Experts of a small language model.
Experts: 256 experts in each of 6 layers, 8 picks a token, a sigmoid router.
Training: a variant of Muon for the experts, 1246M tokens, 9507 steps.
Below are experts of layer 8 (counted from 0) of a mixture-of-experts language model. Rows are named router (the router's row for the expert), gate (a neuron's input weights, with its number), up (a neuron's input weights, with its number), down (a neuron's output weights, with its number) and show model dimensions 192-255. Each number is 128 + 32 x the weight over its row's rms, rounded and kept within 0 to 255. Numbers have three digits each.
Before each expert's rows: "comes before" lists some tokens at least twice as common just after its tokens as in all text. This comes from a sample of Wikipedia text that the model never trained on. Tokens count by the router's weight.

# expert 95
comes before: " and", " the", " \"", " but", " a", " which"
router:099151123150112173142166090119148130134109091127122095177139150088068129104131105108125216145087134169075131157136132070121120099179109112087117051136148134090150109091114144174143110133141114
gate0:085130169167217172129109066169101121142115109148115105089109188101056108096143146161147146104163074118091077131149160112125170160114095134087140130104148106247122064123129134091151169151109168
up0:092111142129188093122129112126139172151147096116100062134102153098100129099157127128097139086084053143100096110142182125143176148124094146105139156080112137240104069113148078058113141130134149
down0:145106122132114129133141109082129055123076095097069116121157146142109132113134121077128100196116182111154161126093111096142036107168127144138079088154180096126129126129084118080135137141163093
gate1:101119145115092088103134158164149087172154126157115130127127116115101144144071133133202150094072090161062136137171150152102095157106153132123169074191105109153124142061173097112102113166110129
up1:163103124110109140147075087099108173135180156126110150138113145087116155164138149086180217161130145138099090207076139183140116114105132127153175135070157103100097082105103148149143116140111139
down1:100155123118097133125146166113137068136069111154158090198142172088129107099102088173063133072178095069069160094150197120149126174161141078184099083208171074085101154101088172134149153169142124
gate2:104073125136113138098103143183110088130163156093121134163052171114117141162101098086117114115104132180149174191168155168181089122125104067123140120167137172117163177093130102077110164153150081
up2:129125074156176124151089110064106115077172120144143140112163133187093113159179107091130078112143131113114097152093143116110120208101156155108149149152137062118138069122155181140120172118133096
down2:077124142118071092133074133104139121135125137073054091125128119146145160118132096130151085143131153114147166132153128124127117105159130122156130123119173165111190175184203115134136129118101122

# expert 10
comes before: " the", " a", " office", "|", " addition", " order"
router:128122128128157216137105112098185196149118080122122151098158122117123140155118063117090148146091104162076119118144190089089144098166109138150071114113042153072138125163096165099102085145094149
gate1:161156109123121177096132156106113149158113120116135099102159182113172190190082121161140109116144128129048122106124121107087123137083155133127052217141134132126151058110158091155146148102114128
up1:124140158178083161053102133117142131149153145099116099120120140117131114116138124124196105117137116119036136194098095162155151118103097121133084148172160183103135055121155118078136166126130129
down1:148159100099173163140153160128109102110172098111129057092106106141165130087153160120123185130129135077176133134104150139088112211140144097136098184093158096102117147143126101170074122151171179
gate2:169079187100161147073133132129127127153114108135104182095087114116122088129118093075043148116118123138102132121129131180141132148075117081143121088131117129094107156039101139142081121085182150
up2:177072167132161134051134125086124124105133112139104170134147132143111060114153101088056139153130136124053104188109137166074161211091144120175113088143134193143138127099127146124082138106168110
down2:165128137077111122093097096123126120187175109081122123160098109059170139171188106180085090134094146109103072144099139179162093133145116152115062157151041160148137128141059120087099107100159134
gate3:113089134171107120156110170095157117190143183116114123092136106093092106141133100145071127129095149085111130094122137165114103127116159142160122117179168100140101143196162180175202120142111103
up3:143088135061141087117136203104116110137181131094071155147164097109148046112164132114131130135123110106076113094111164110134123118069122105106155121102183118081164125118146184090162085093165111
down3:150138139135089175142153187143125186138141127138106181136114196076113150149125131135131155069169165076114141122151155147093104111154132242067176160111087111171145081147229110126201096104152117

# expert 35
comes before: " |", "th", "–", ")", ".", ","
router:099087158178132240125148135132126141091101142122085131125168091128076169124158131096094179161142137114111084142107116127143131112212148124140138145117126147118097104158097179168115106137129099
gate1:107116153167188162123147100141102119061114122131140129129128163212158111164057128150133176146139208118061092115074122091098096085120103136177073137145081153033132115166099096170151132160139173
up1:134095085093091108072191152124112145137172054099131123148079106084123141098182144134085133146093138132139165088092155153157154156111128103099194176117140141148103140099144176174106156164153085
down1:142177108151062061083073114151166118073097123150105089103180127053107129157120071181152124115111128109129136099136073125140101124180175156122118096164130151113088192114101147091134149168170076
gate2:104143073126110186158139102159107114114115162150161101106098110076129174111126146135174122150154117146137220151046170102143127075199145166087112173144082189107149110155124138124140141128114168
up2:225131138118114123100060174172174117144144132122123085106142108112133131086112111142184176122103113139107147074189201111126130122119143118170108143198142144102078171110068136164135118167113117
down2:076105113129179157133120171158122140091186160171087113106070044140149092147147104111057145110101120138112139147090129121122127184132162122156133086095144122176114136139136103134121097158167141
gate3:081129057063173154140101137099147147080086110114092082102123047130135146142114110152116122117170193148128109110136086166132110119137080099088130079127117181131143130117175166172129097191159100
up3:140093160121123125094177154112157144133155118173063129157129080136149152154141155123099175175182140114092096135146168159127115124184166138129114106163165123061155091085127138133099200093077203
down3:121084119109152128117158105184129130157140152085138131109202187053087121174081131147139197125132129142135125227214134133154101139165140111144082113121147146085133124136096130082154093093160151

# expert 179
comes before: " the", "ing", " a", "ed", " that", " to"
router:086158177139104188083120110116115162112117113140124114152150085148154107137115123116070187182101121136135093091128090137065169134166137159094103058111116181083155133119101211125137110196111166
gate0:119158189134130093132182146122080102160096122137132115146078091100150095112131115157152077145096042148112111111138117141123172115119067172147097150122131137118156119116104177166083188181120172
up0:140113089115101096114123131146131106096122105137094168104130203137098134105109066153144116113175103154119151156106196062121095183025175107153113144129143157084050102170165120092096117056111201
down0:184140185118170137143115120066099080114106083137094127143125143105129135121157148198157057155124086147145138104182152109104145090162129166103147116091117169109174185093122177148113134145117127
gate1:126152120150134130143162209096213104098134146130151115092156172171078108129161094168085075176112090172100124141191114109138114134160109127072148040136181167102149093128173178096087197150098154
up1:134116123100171109070107181149138105143122134112116074097124156089098125095127118088112107130149094195095133067133155176082091158142097152073122084141159087100099170130121204075085112155114134
down1:123180079142129115159097090113200080137093120107075163101140089095144132114130116124142036157145179098102083133141118171126123183079130113149129132107090136201133147131089152154122125150128108
gate2:112063114076122169141137153103106128081165151155121164165139045119119129169150126184123165143121089142069167163116105166145205129129089142089125116151186138082108142137113146137172225193107138
up2:166124140151114138123116100161083163104146136066079106195128175155161153111109144110124115075080077151063112106149155089131205108132173133152158111158156106069140114145093146094150161130120115
down2:141147106105126111105078169135149119077142119191096098112103140124125107144139143113073127149155167112139113153121120153133087116117197186127051107090094153131099160147158147118147111089189106

# expert 16
comes before: " and", " a", " which", " the", " but", " including"
router:076148143213107204100117102085139176120125094114115087148147140124110120095159101145070171120068160164084145097115128035093121073168114163088098097077087189067161152160117185149144136155121114
gate0:094124121117102117131127141088165131193134118091115110105115135106140069144110152193147133120132075127088135111138126150126059085113151150109081121112083138105107149135126126132082120248179135
up0:166152104132158171159093103116123152165125138148156080144125169134134152120178116068105124108136055132109073118112156105147130168083155155098165118085149089132159087157138120161115104062096202
down0:150107115114098136151145107124122159082102143126125152134178063100159186107138140134078130193125149166182131120093151142108145112156093092137137193122123162156136097132142082114168110088093083
gate1:104148088116110153159064151118139114167153114194112125179143136139170165136164078190149191104151155151132142147112140119162172093128195091130112118089095125094106102094159183133102122140068139
up1:126115087113154103107139127100197179098099132076126126097110128092121143095123154101143112166091058073142092101178130108144180141149075105104140093155170127136145184131123137160146116108152162
down1:160111133137204136094192149159179088095163141099180123139136109076102071158138192084152110115128091188116137142138154111084116076150090081117161138117152161097082099049138157146162161121151136
gate2:122176136119096138165117052110157137164134115081095106107133137143129166156142113165110108109120139113151113057108140131165103096140146154110106114111128137113100042160094141122090197129118178
up2:144085119120176105107148193109108108109134099167159160177146128120158120107108140119137141149129045092076150154133136163117110186110126141157158162159106179151168160153109105124145081117159093
down2:165098115173056154149121078151072079135124124167109121135111143111179086105120113094126107163109147152079155094119090122175139092110083159172102104119129135098176136114117114144103059222159068

# expert 218
comes before: "–", ",", " |", ")", " September", " April"
router:162165164189094187048183118117125135153136139112080163086162138123113177102102087111109130186120132139068103108130168078142192160144123151121137075072117113099138162143103125138105106168148132
gate0:147105125140088093134124179154105121136088160096166107134120094099163145204060141124052105143168092153083120125161117135120150138144150167082118119109177140067078138075136108108128058146140153
up0:054164103035105157071134105181149147151136080130109154140109174072112144091121185131118153165084176108147093096164089100182078106107066047201129141086114111125108139122162119111092119176128136
down0:108101149155105073085130100158139136119152082175191176132092136087144096170184133154133096112143107145161124135148085119075109116194143136134139118135138136107136089142157071172086116178103176
gate1:111140080114115174145154125157078084152121103109132098139126137128142170150086151123161150127084141105053180086125140116141169099109133085144135141092156143205153122173136157057198107112090180
up1:117113131128124113182192168149145152095122146101097114121118100121175138115134186152078155152082091180137179089175120129122160151152156163114123158147066145134165157124150131085099104137118119
down1:141135151149109118118156069101081113122163073161159125135137139192171107120136130132134108080201121195122108080168128076138138153147131089185133080153178138178133120068102111141103104124142147
gate2:115162165127169205102108107131156090070202141132067123115119119152110129120148126187123190182096168107077108094125154120107172173128105146037176109136128083122162147116134128083091050151136140
up2:147108138123091077131151121113080098111127112134175094135102108118145087167166090129101049100184161161150114128110064135109119074134109136142104123140161109195083108213082131163141093092172124
down2:187099144124130150120133108119153151106154193059185135075118150131093136123105154116100062139129111097084121122180198114137157116077138147087116112188130144123199085174108147119082184072118095

# expert 85
comes before: " the", " a", " his", " an", " her", ":"
router:132155132186141181140130100130180136128146107158135157185137112122117110099114116117060198135103128112134146122125087099077148065177122166096102067123076173144124144167148195169171145125152125
gate0:116106103190136140130132082146153108105179037136077168164143158120120153127123179151134162158106087126094073091130080128094119188139171110152150176160177115141134157152126145174102156098171130
up0:085104125143136140105126116157153159099086102122174127099113101065116114163151108188106131125142113125136124109168102129173156136125101122119099169108160148138157106153065111113114138159078058
down0:136103157105148125153145136115137100128173171135119092142149161113174097086120106146104101141146167135074161134109167073143165136125132076155160103111104111160092113124129124117093142102149103
gate1:090190118167132091125126131112100040148111149113156140121112115111096168174132131116152081157138153130132132120100107121156131098131097169102154108123127132156127089161123085140122144114140113
up1:080149098115090144089074150209159126112130125133142127177140127089183075150069113118156140109152206087142107163115137158152144117138139066144143153073110121085146134140112113139089133192125100
down1:120089140113116150148122117098140104131165130167119145085124067159087120158107210095206174160168184132145130136152158177124125056129137181083150143136120165168156144146189131103149147151113093
gate2:139125131083165121098131090135192168103080120136096189070165165177133156066184115164127200141097136103102123141106111138109161057139117113145093147152178176117141130122071150096027130163094141
up2:082135094069106101133114154174072159166163135093057151134132121121073117134137131126150107172103185091113065141133125137133170128117132136153155103167151163118084134135174155108146151167120093
down2:122089125158095183113096124079178090176103101182088110147120123187065169102113130123124154129164101127076174178120128152191103137081098074146140079135104083119107084168169077148112138111074167

# expert 167
comes before: "\n", "-", " Bronze", "The", " Party", "In"
router:106156146192141186105123167146132103146146089132111146126186113087054170096103125101049108098098122149090155131068145081130121096157115137047057149052081148114133144117095179140203107178121128
gate0:124028147136136194143183140135083156098136150083110143142114108140129118066078167124094103107065107098093177114131200128144179099088186078126152150128174122212125057095163188090065136200142167
up0:193160123116064216163101153137112079077123149146095110122132183159067114091131115151175133127072117132189102141157097111161140129114092110197126101165184150108117163104115100095122111138153160
down0:151161153100132131153120110092099179095145094118115118112122152080132135126082087106201113105088153145130153101142074183185167150152161153109116160128138137123143110171168111127119127111089153
gate1:131122144111171189090134146181142166079131149118149156170154110092131141082127180079168161128148133118098119114115156124152157062162156093122114133111104074094141031101140143125124103174136110
up1:180110205149137181126165121177141153137142073149203138102156121145129173098118212129152133108108160140090185098124154141139091174083159090125142110150144106130136133093104190085130077173143111
down1:219111149162103158144112195157130077158153156202190152160161193097124113151071188122089122088055140146029142094166112134164081130133167099131112184135162105118130117120124148089206130162146168
gate2:140111180106196146116135148157101113102134121203147123123113183149144185120126079112134187047124146141098158123115147155196178117091062165138115132101144086129166111093116088102176146132085133
up2:161128133119151143058182159100157144160114131173168156137084189170142143109080148139130096139134091130078142190171091212120143100173151201151099127134158096086136141100140109155096127086095126
down2:141111146171136119158131123125148180110142157123160180112080121130139161155074170137147117125129136171124103168177169144133073142070125166110140137142121142175125114145112120130061152177150183

# expert 240
comes before: " the", " a", " his", " their", " this", " its"
router:110143136125106191121128102146143118134106101068165149132161156175089106119097129144093237129117092147153140168133108081067144092156128141112054081126125171139124166101144204145131124164134137
gate1:129136142132107204181138159122163141190108131160199170167109096172083090130134099137156200088109106125078119110152148133209182145046121131120051184140210126143091115094196183089116093164064132
up1:122103124092118166112129202146094158129136144105096103203145123139108105113121083160070142182142174161111127134076102069123137075100071127119160130160185168118126137107180156125137168162129151
down1:058110130131123195099150112071180115113156054139163089110107148134190185160138132145080101160135110165162163115113153175128184081136111145153170128112062122087175139093122127118161091087107159
gate2:079177178093148156118068112155090108161125120170147137124113156169093132152134116102137143103156118148138136116095132130119121148068133207144117087170080093124139125127184112153153106159153056
up2:126130166119162160139141216137116168108094153177157136154127104198098129165123115162118178112124125106142114088122106082079125215156089164145166178105100132130112146093161077131123194115103136
down2:074145124125171153117095182146099135093132178117119175133095157088170224144098147100161099120084129093127108123128104153111115108124137162133127116105193143113142154117063122136096112118149088
gate3:191144104132125122153081103146134199136168122135142154120134025121141098120112159155122205164140099085146103142070096100158155081136147139172153126075216116112149073118102125138125179169112102
up3:150108033128104109120159195134110148111116096128129103090114106108152101148167103118178095119194072149106154127137148142139185100138191114093088102120166132172156106114154145110115128123114134
down3:133128161122085136115121097093193097164117074132130120151110114093153175052148109141171163123087109098127127172108123083092114231178187131180167098114116125108134139142148174097125141184127084

# expert 53
comes before: " and", " which", "000", " but", " the", " he"
router:061156138164142183092116135156147150107147086138123096180152142101119145109160063117082171146122158106134128132122101098124119122139102175083079124121098122133151141114173210131112129122087165
gate0:123147130181151135119178107181193152086129092135149127115120161160094085092139139139106087120149117121125143141109112125178079138131106132098110183143144109128129185144117155122070139108109110
up0:121106143170142176148186078134122110116097115082119132100096141115137102129226173157128079124145158064142071111162145087148179106147155034143168130131092137106127171169112133184117146097126142
down0:129176129127111116125086113097086158128133162112095161118138143056141163132126159142116127173077127056137143051120109145163089155149114178108164128142102119119116179121131074119125102090085155
gate1:112142151132165178131189127138071088118112075152120082156142175091140143097138112147052119160183181106131152069129165136130117103152126163113083066216092101109131165189180156155123117098141117
up1:186136104212111100100153129105099132107122113140066100150163164098172163083125132119116134138166099106137128053147114112104147174120150141139097132135133113143137108185136133164161081129135121
down1:100139162149159068076189168121135098103141102135155077112132143094057123158149110186143088144199180160085136098089109193088147103142103133062125129117102106116158092116138184101121114130092222
gate2:104130099148189147140163112149170063134152126101125097091137144129063208083126126180099096126143125118155128139120171137106150127104114207101133125109144180161148090099123118162112176179148103
up2:130132162102088180140112148088086176072079137186132145141126134189170125189133142116149137129126121100049191135119163115112148121181159070148132146130135108072112155145171156105173118059067157
down2:138058145116149132121066050138177089136100115217114107081077109157169122146127182106073086118131124116098124195100125111094145074126139150103134136130108205096120111129117141119134133156151137

# expert 117
comes before: " the", " a", " his", " its", " their", " this"
router:120165101152135212115153096106154136154147142100155090140108159157107082088160100116087215135127110120111136120139126095070170076187130164101112094080090210078133113128128200177125100154153172
gate0:130103102139192173166170135094141097184126087114155112146069150090159130140069149163084094115127072175171116157106092180118106133103101173124100125077055112153148162061162131126137142124098107
up0:177000182079183154196148117078211139190136146109132078151084095118146119112061129154144101105200150202174107153122097147141140144073113124152112175094097100168196117119111081113125138126134165
down0:143108120100113166148080112122131107125113160079156169114096162137219185134219098169107163118156173183136089192110129112155133177144042173133125097122087146165117155130117174158119146165127073
gate1:122174127121113138124116124151181130106113109111138139127078139203120099158148065085151093153121079141129187073180131148101130111093133088127103137109166124109133084140179204118097106107164150
up1:177157083112138092168136115104125104117141076139127127127159118079095130119063129140108180138142188081090136166144159196167138086147115200097131115136162135147124089092107116135098113153093170
down1:091120201098068101081124096131109125138112110140136142152111108130112098104128124131108088134119121181089150109087157121128128160029101126173103142199073162130133160134154175144131145103114118
gate2:081136144106150158177102080174150134149136144108100127106155108109105101113147082161161106124086149092130121107143174098102118172128179150150138157114135131087136126155149110158100149104107128
up2:123145144097128116098127156141144144098151161166165116116135188184106119124053115164127112105117079158099096161147149138094136143073089113146125102148129114196122173099101169093145170132089119
down2:119116117129074111167163159166121137108158166153124157103144156152075116134090125104119101115118124087154062146125112134157180131116114126152072179176088100105136124080162131135106092088193178

# expert 105
comes before: " the", " in", " a", " to", " by", " on"
router:117164170113129166077102103099165160146116112088127116125165129124144086129135127135064193144120171140119154076088113107067138108139108149090067067093090196102132118106107189145150100126122120
gate0:141079137092102127129168092077171116174181175076114093134144102171167131103129116114115097189176144091126147109132097136108129178182129147083095143168127099156128161116126151118140136122188152
up0:150134152142110105185138111150156087150122153098130083119115164154090159111121170184130095131164148108184126139208136105045173155114105148077044129098121224154185150106081146109141091101177176
down0:107127095147166157120155109140102137148103104112121139163149124172120181110105112128102082132160165137114090134103122230140110071096130158153139160151130157121094125172085120115109156102109105
gate1:151082110082106081172113087098162136111102108136108154152090126132130103126141171151121155134142101135108107092135071151129164220199096110110117126159120218170144105072090174080114110115092195
up1:092109168157130145112125140140091142150118120104140101150170147169070163191142135108100100109110130090120091134135105218210163066105076113091136135128159054061081149128161088149093213156122126
down1:100071107103096098173144168138128114111064125177152180141131100120112143092136097184168101217142125133083149076108168085132141126146076097126127129150113164130086128157155172098162170113070112
gate2:110132156076127160090158170145073102117122149127110117129138125150140130118141216121069192084120160152139129135167103157104107164116123108185130104119076188077098109070141164117111154094154101
up2:164144100176105177126138154088106160153097168099118124169160112127142114113107117056130159165133047176117076133121193147133137131167131119128112132098180134100128121113178171113124166116072160
down2:142136165092116078068096070108142135139131125147097115087191107150145154111135138112113111125163135090097121121148116156157122145077070129224190122120144101117146151110087120131170063106156126

# expert 18
comes before: " and", ",", ".", " of", " in", "=="
router:077158162160106190082141110079133156181133103114120121173167126104094129127077078111055114148110178111102115135104121124160170085184131150126131091111086167102138148090098154153103121142162150
gate1:146131123128154144120132052097088120133174136176122147136154126131181135132151174096179038145190095157156149117096126170089104072124200181185149104130123123098131102107080145120108165150069111
up1:156088092174134170158102059089161103216108156154110143144145126155118119153129121155193078131089096102146141132104096152071123082155200139122122143141103117165180122173066134120131119117140135
down1:096190087135119067104117113082086081110102099187125104136105130102164080121078109114152080121121111154146165147189118136155091088072160096104104091092215139139167106121092115067089149092107155
gate2:122116140147052117141159118156092108184138145104144041130124107111107140105133166165163122134144125111089133182193046141194135118113127139112141129126104073130137099130154094175107170152128160
up2:119116134103162107200086122110087113126111162139105151150136088079122074083102166075129105123099144185113189128130097152160123141113133119171177136173116125094154110101134100127126117098157097
down2:169129157136148150107151085161084097110158142155108178155131105137115130106100135162148138154108169146069095127137113051111142123212159109106078151136138103185141122161100113159069188115158130
gate3:170159145093168142137142127206135155166170114111133128147106070146216112140152151101143106168167124089130076115102070117112154172132078132132211113169100136127161113094144144167162150060140197
up3:164105025094120126102120156109160103167115149175109122174101147150129094105096162135112184142150110174135098099133180125160120061139112141124127131087145152055080082169139093119087141174160191
down3:097169155113112140174087123098176153114104133101111199141143108124138117138126061162127135140147135094093136127103156129231109138134106146088121149166124158182102092151130161144133170161109111

# expert 202
comes before: "-", "|", "\n", "==", "===", "="
router:111145094149135183121158099074118131194126121136121114125140131109118179115093075121099158136124173177116163115122153065117131046163115146082110085115127136076138151103095172165134139197124176
gate0:037129093127169137093094160148127129130175152109106115119124128108135096114108148135094123175139155152092087134070157047111068193146034124168119125131165150075130113153131069162109168106147077
up0:185152106109194135160098152158166120088026133201201160180181163168130136135150105165141134146117147091129084141145103186140077152161115136066104106123085080213070189077153158071114079101088177
down0:106118154115074146151124103124148117132161132198141112136116137154097115142134160099141089146153199106151178120125132106089091140168193115109149119111073118073122171104135157179117160156153106
gate1:142099125063093154253145149116134148122111146151176091114109137166114089102137105127133165096133136155160084095104167080093120112153100094126125135155169133145158134078141148110117167153155190
up1:116132095131129096120121171112126148109152153162118140100154120129152135099089142168156111185064167123115122126156153134118104093126098105160110112123178138104131162115071121143122125180068047
down1:058121157107153099131107137077114111170076074140116077174086099122105089178167106123114127125075144161110092150146120156122108116094096140161174162105134191100150075137108159146193148091130129
gate2:157098097149130122139124115134130098122092179109139118138167099087179141108103079079214164145179102159162135119089109143175177155180118074176144174106111102126152118140174097187141078201134134
up2:186118100192145155133158141193147083155069139149132177180145097122099100130050123106137102141154108150105109133185117132153077146115171105132116134126129120085143105179117059187100121190172110
down2:132145122074152152119152167113132136160081139162120130124102056175135118110087100153133152148125106120091102123120099103150164164113139171086177151087084110175110115161135134138149162075070147

# expert 12
comes before: ",", " was", " is", ";", ")", ":"
router:105135099141148162050153093131129119156146146122089080105201132109102131120122107078077138089112136107128113119065075109114180111185111185125089106109132109130159203114054144130074067148116127
gate1:120167101161118207103205116150131156130193113153131127182114104077171149123136111141121173136121144167060158102139110103051090188169145163049157126146159133123126108153105144137079104073127178
up1:110064202122117121086115155095193131093091144167165157135157114088170133133110185145111092172151139137097133112130105130102088132118128091124028140083129143087096074132102144107112125083161201
down1:163129120117130072168141137135145096123061176076122079090119156145116075090101098143126128139118141146145103123186146117141139143160128118144169061076129054103115184115183081112112166125102137
gate2:137131049111129115049109143142126163127103099135106120104111105109148139125123142140148162072146049141150172165134071114140188126145122115130158157136130156167144204134109109107054090138092174
up2:118145084194143078097082083157062125096149102193109190168124096104126108081155128115162173109104174213114104112166130147149145163091128139130167099053109159168190126165154162077135099126133153
down2:121150133070133103190173127090145178127156189121039149144117174131112131147138102099074119129109101140120120135117116072107131163104121156144083130089089092113107145207105152077143192142125117
gate3:090167082096121102139103112138119121180112094118156185108080122131112082096146068112132184100097092177169127149105122150102173153139089080091101171140128102152138139109107168096107090148169144
up3:101127075107094122147200088132084193190171117166122178089109115121089110120128147194154140088134103125124091138121169104104144148129113077120089183049145148135141114110133183110156159140141107
down3:138180100130120138142129138163134104178100109136197142215139068113113137186156111124107142166139073113144129162182162118195089151101151137176147062152129104163157140194162097163168130097099091

# expert 149
comes before: "th", ".", ",", "%", " years", " March"
router:134134094161127188113187139086132144120108127125102152105186124111082122101130081053068157178100113143067116082119092061124152104205095167084150082103138161083161115138144131149097071148123126
gate0:156133160107150128108064152173152130081155105125097076168170107146148077097159137115125106141095158071123109105105168123145186094123073158133144129096182164069092135152104125139119155210114103
up0:156109122135204165129106201132131140138087149124045094162115109159140086052116131130118080110134117151128124149077180112125142145104138169066149128120157071084080115163089122147145202170149096
down0:081092168098118088166135174154142120102100141149127128161180153043116132156123078110110060145151131119133159150096141086150097125118117096117114084139143145142149173122161102136156078142082100
gate1:103143117125173120068128125102152151121145148162160067196127145158131101140113159128109156125129197101119079107115153197116135117132198096129128123162181080087132084165136129126140137130076130
up1:148081181109132095087118120137143135199141130158104080132177101090109130076152144184151156174112087150127103128133080153121106100113121073136105119137138143159165161148158172109125147149126087
down1:114104131130151130109090182096130128171135110133078131097165077143145135117129130176097136096143154133109146122131149057188092099202143138102185151098104096089145094122112056131080084148133125
gate2:132128210152110148087117129157125136128090097118103160097077146152109181151135122175124122156118122169105074113165163109133160178041231105121165107086136152060144069123121159129136153182139127
up2:148087070144173124132158129099165130125188178153136087181159137097184081139078102074130115120119137155131205130124135136095146095176109110164127137123097112152163147131133091159106136070123125
down2:150152169100096084144123138100113165127104153186106150122166171116127097099111176175109103151148152097153160098143147157117112113176173201106176115108087113114116120176111189095121115180148100

# expert 160
comes before: " |", "–", ":", ";", " medal", "st"
router:072135135130074187076138083140148157134165097162142135131160110023155146079127097123110164132122101174112138123135121085127106102133125173129136090075109148095155138158115110156083084160165129
gate0:143149171105102171118113145169113123134138143112092128120136108075130130136096150151137157162086088129077174163175113170137122146093137173091158092106152176098174202102122146151079164093134103
up0:089187154109121124131163117159137134145132175038153120120074167135108105090102123111147118100151085128122109174166076090132115116140135113137048189146140098128129126133073124106107146176131152
down0:161102178165160126127168180149139163077107111098104163108082189122150124097101043119157148069110131119081159117187125194133074137135190137137096139124137103098123160157078121107088153113152148
gate1:126133085088134171066134124191114144165186161097110122150127096094112143108084068154123169103120057154114108133133120131100162148149142126136187115140129152064119146137123150166103193147152110
up1:122080112093114169123118158146099063144177121185176140141134149131106098157140148127137155104155120174116135168132158142137095117118073166079129098100066131180135077090148105136138185183119145
down1:114068117064176157147070091162186137156159110136117106107105094143063103118142115123153157134165167100133090169141115126029120107134138080162139119073168110128133119162166074153138101154122147
gate2:084181147062073156075130047176120145184084174124184141070127170124138117104143116131089136139090092154142121133220087148149119090072168091153123103136101129111104163122147199117167109095180075
up2:097130106121119099058139069171159162088120135100108126172181161090156159078122169136064136052124167145099104132197088129106113153072136138172126108115085113125097181108141124129040157139118118
down2:116147099129169180177142090111099051151153174089126146121166058123142112116152156106142133121137099143130117170116091110174148156102099112139083153133167144128148130139124087153123124125170134

# expert 200
comes before: " a", "\n", " an", " also", " known", " used"
router:093173170168101143083183097115173104099100115133106104144171110075053172136116145116093175191081144115100143098122172078122152085193077181112085100122085211126193186135122140119104117182112122
gate0:121172127093103180113146130124104167138174110125130114171133140127133072203146121185082137146107155138096093137133167132124107119168100101150096137162131132104076142143131117177107115115175116
up0:142115149084129145029206145137064178126129123134110046090188137094137114111100118159061099122113158211108193125118157169138124059151111101153180121156108131145106181137090070130088091181146097
down0:121151086073109205177110137142161139123068121098121143103061077109122097136136137136114118085102155075115147118102198113128183173107116121180097101113127169151135103136126124118134128138144167
gate1:129135126109076141144165103154112100100146109074154151108127136121133155100164134110145178126110102106151116126166098180147214155164130148189100156138122142107147089132097137156131180130093131
up1:174116140144137156152121157049112100135172090148137180173118089122113146108196154087185178137153192134096144104123070123139151126191062142136094181093131167155187163124154175093152147089118089
down1:153169143106137142142130127147157118091147146065164180107170123135084168167164124158079111091154122142211135116093089086108105090126135149127161106122100173120154131073085142137207096107112164
gate2:125161176093118117109136164128145150149122106071159104135141116097116118144149138111083142135125130122100114119166169097109127159126130165140123185167110143143047088071147124185140108178163148
up2:155135100119117147126135111141134122176106111111167158080058143181140163151111092140102091140113141102161142123092167131079154203123099096204138085177085144206110097157112100083140139087095154
down2:144115091135126205111088163127145110114128111128153118145145157080171113167158125068154122133148173138138105128157135111139055117113129129147063137115132181173093096140095115110061163143154144

# expert 107
comes before: " |", "%", " km", " years", "°", "–"
router:105106154117127193083139122113098108102134117089112177121162112143097141108143080104099207172082154130087125147103113101126125079165130176112155096092123190130134096117106193141112117147098071
gate0:108181167057123117208134080172139109154122129107149150120161135161172149140117165135142139138158138167110123124096123141087142101153095139155151112078196158118121033117106114143132168119139124
up0:098110119109081133119097133124074082103119127088128148085136135104133098115163152135135106136101154146118185113068145139117103134115132098143138130160121121099161036151136136091141184092111122
down0:140077122130111095136144185113111125131077109116076123105143107156136158163086095101111134134123133101128102173119146111207131053127152114080134122114176173099131160135084113150167059094071110
gate1:094128139221107105050119100120120146080132204115097142187155113165102078150125099167164167073166155105103098168106119163122130103127115126131142105136102105080147126157083088135136105192162116
up1:139163078144171114172119154151161122169133129147133087126099152079174141086176113097123115131121128131121188125079085174157168145091104151130086115126189153128099145126103165135117192094088108
down1:141118207136113159115125139098150103243133101195130127134131143139113111166091149140107123122100140079151087149123137110063128068163139099158097075161157166125139132180129125098130144140104175
gate2:124065101127136120128178175161112143168175132138165100165156135111164103114092156110098213136151153118120171090087079142084157152121158111080121118146159177133110093135138174105188118147157125
up2:141163123168111099100046131118105108106102135099120119116092139165100184130155134153151084145159132101122153075184165093127141114122153159188101156119132100155136116118146097112078149146137179
down2:156150108158173112097158052213125155147143190193108120193177151097108100121083115177081172146076162112068133081139087138151109125165122125091113146146139102159102163120128230107156144112147096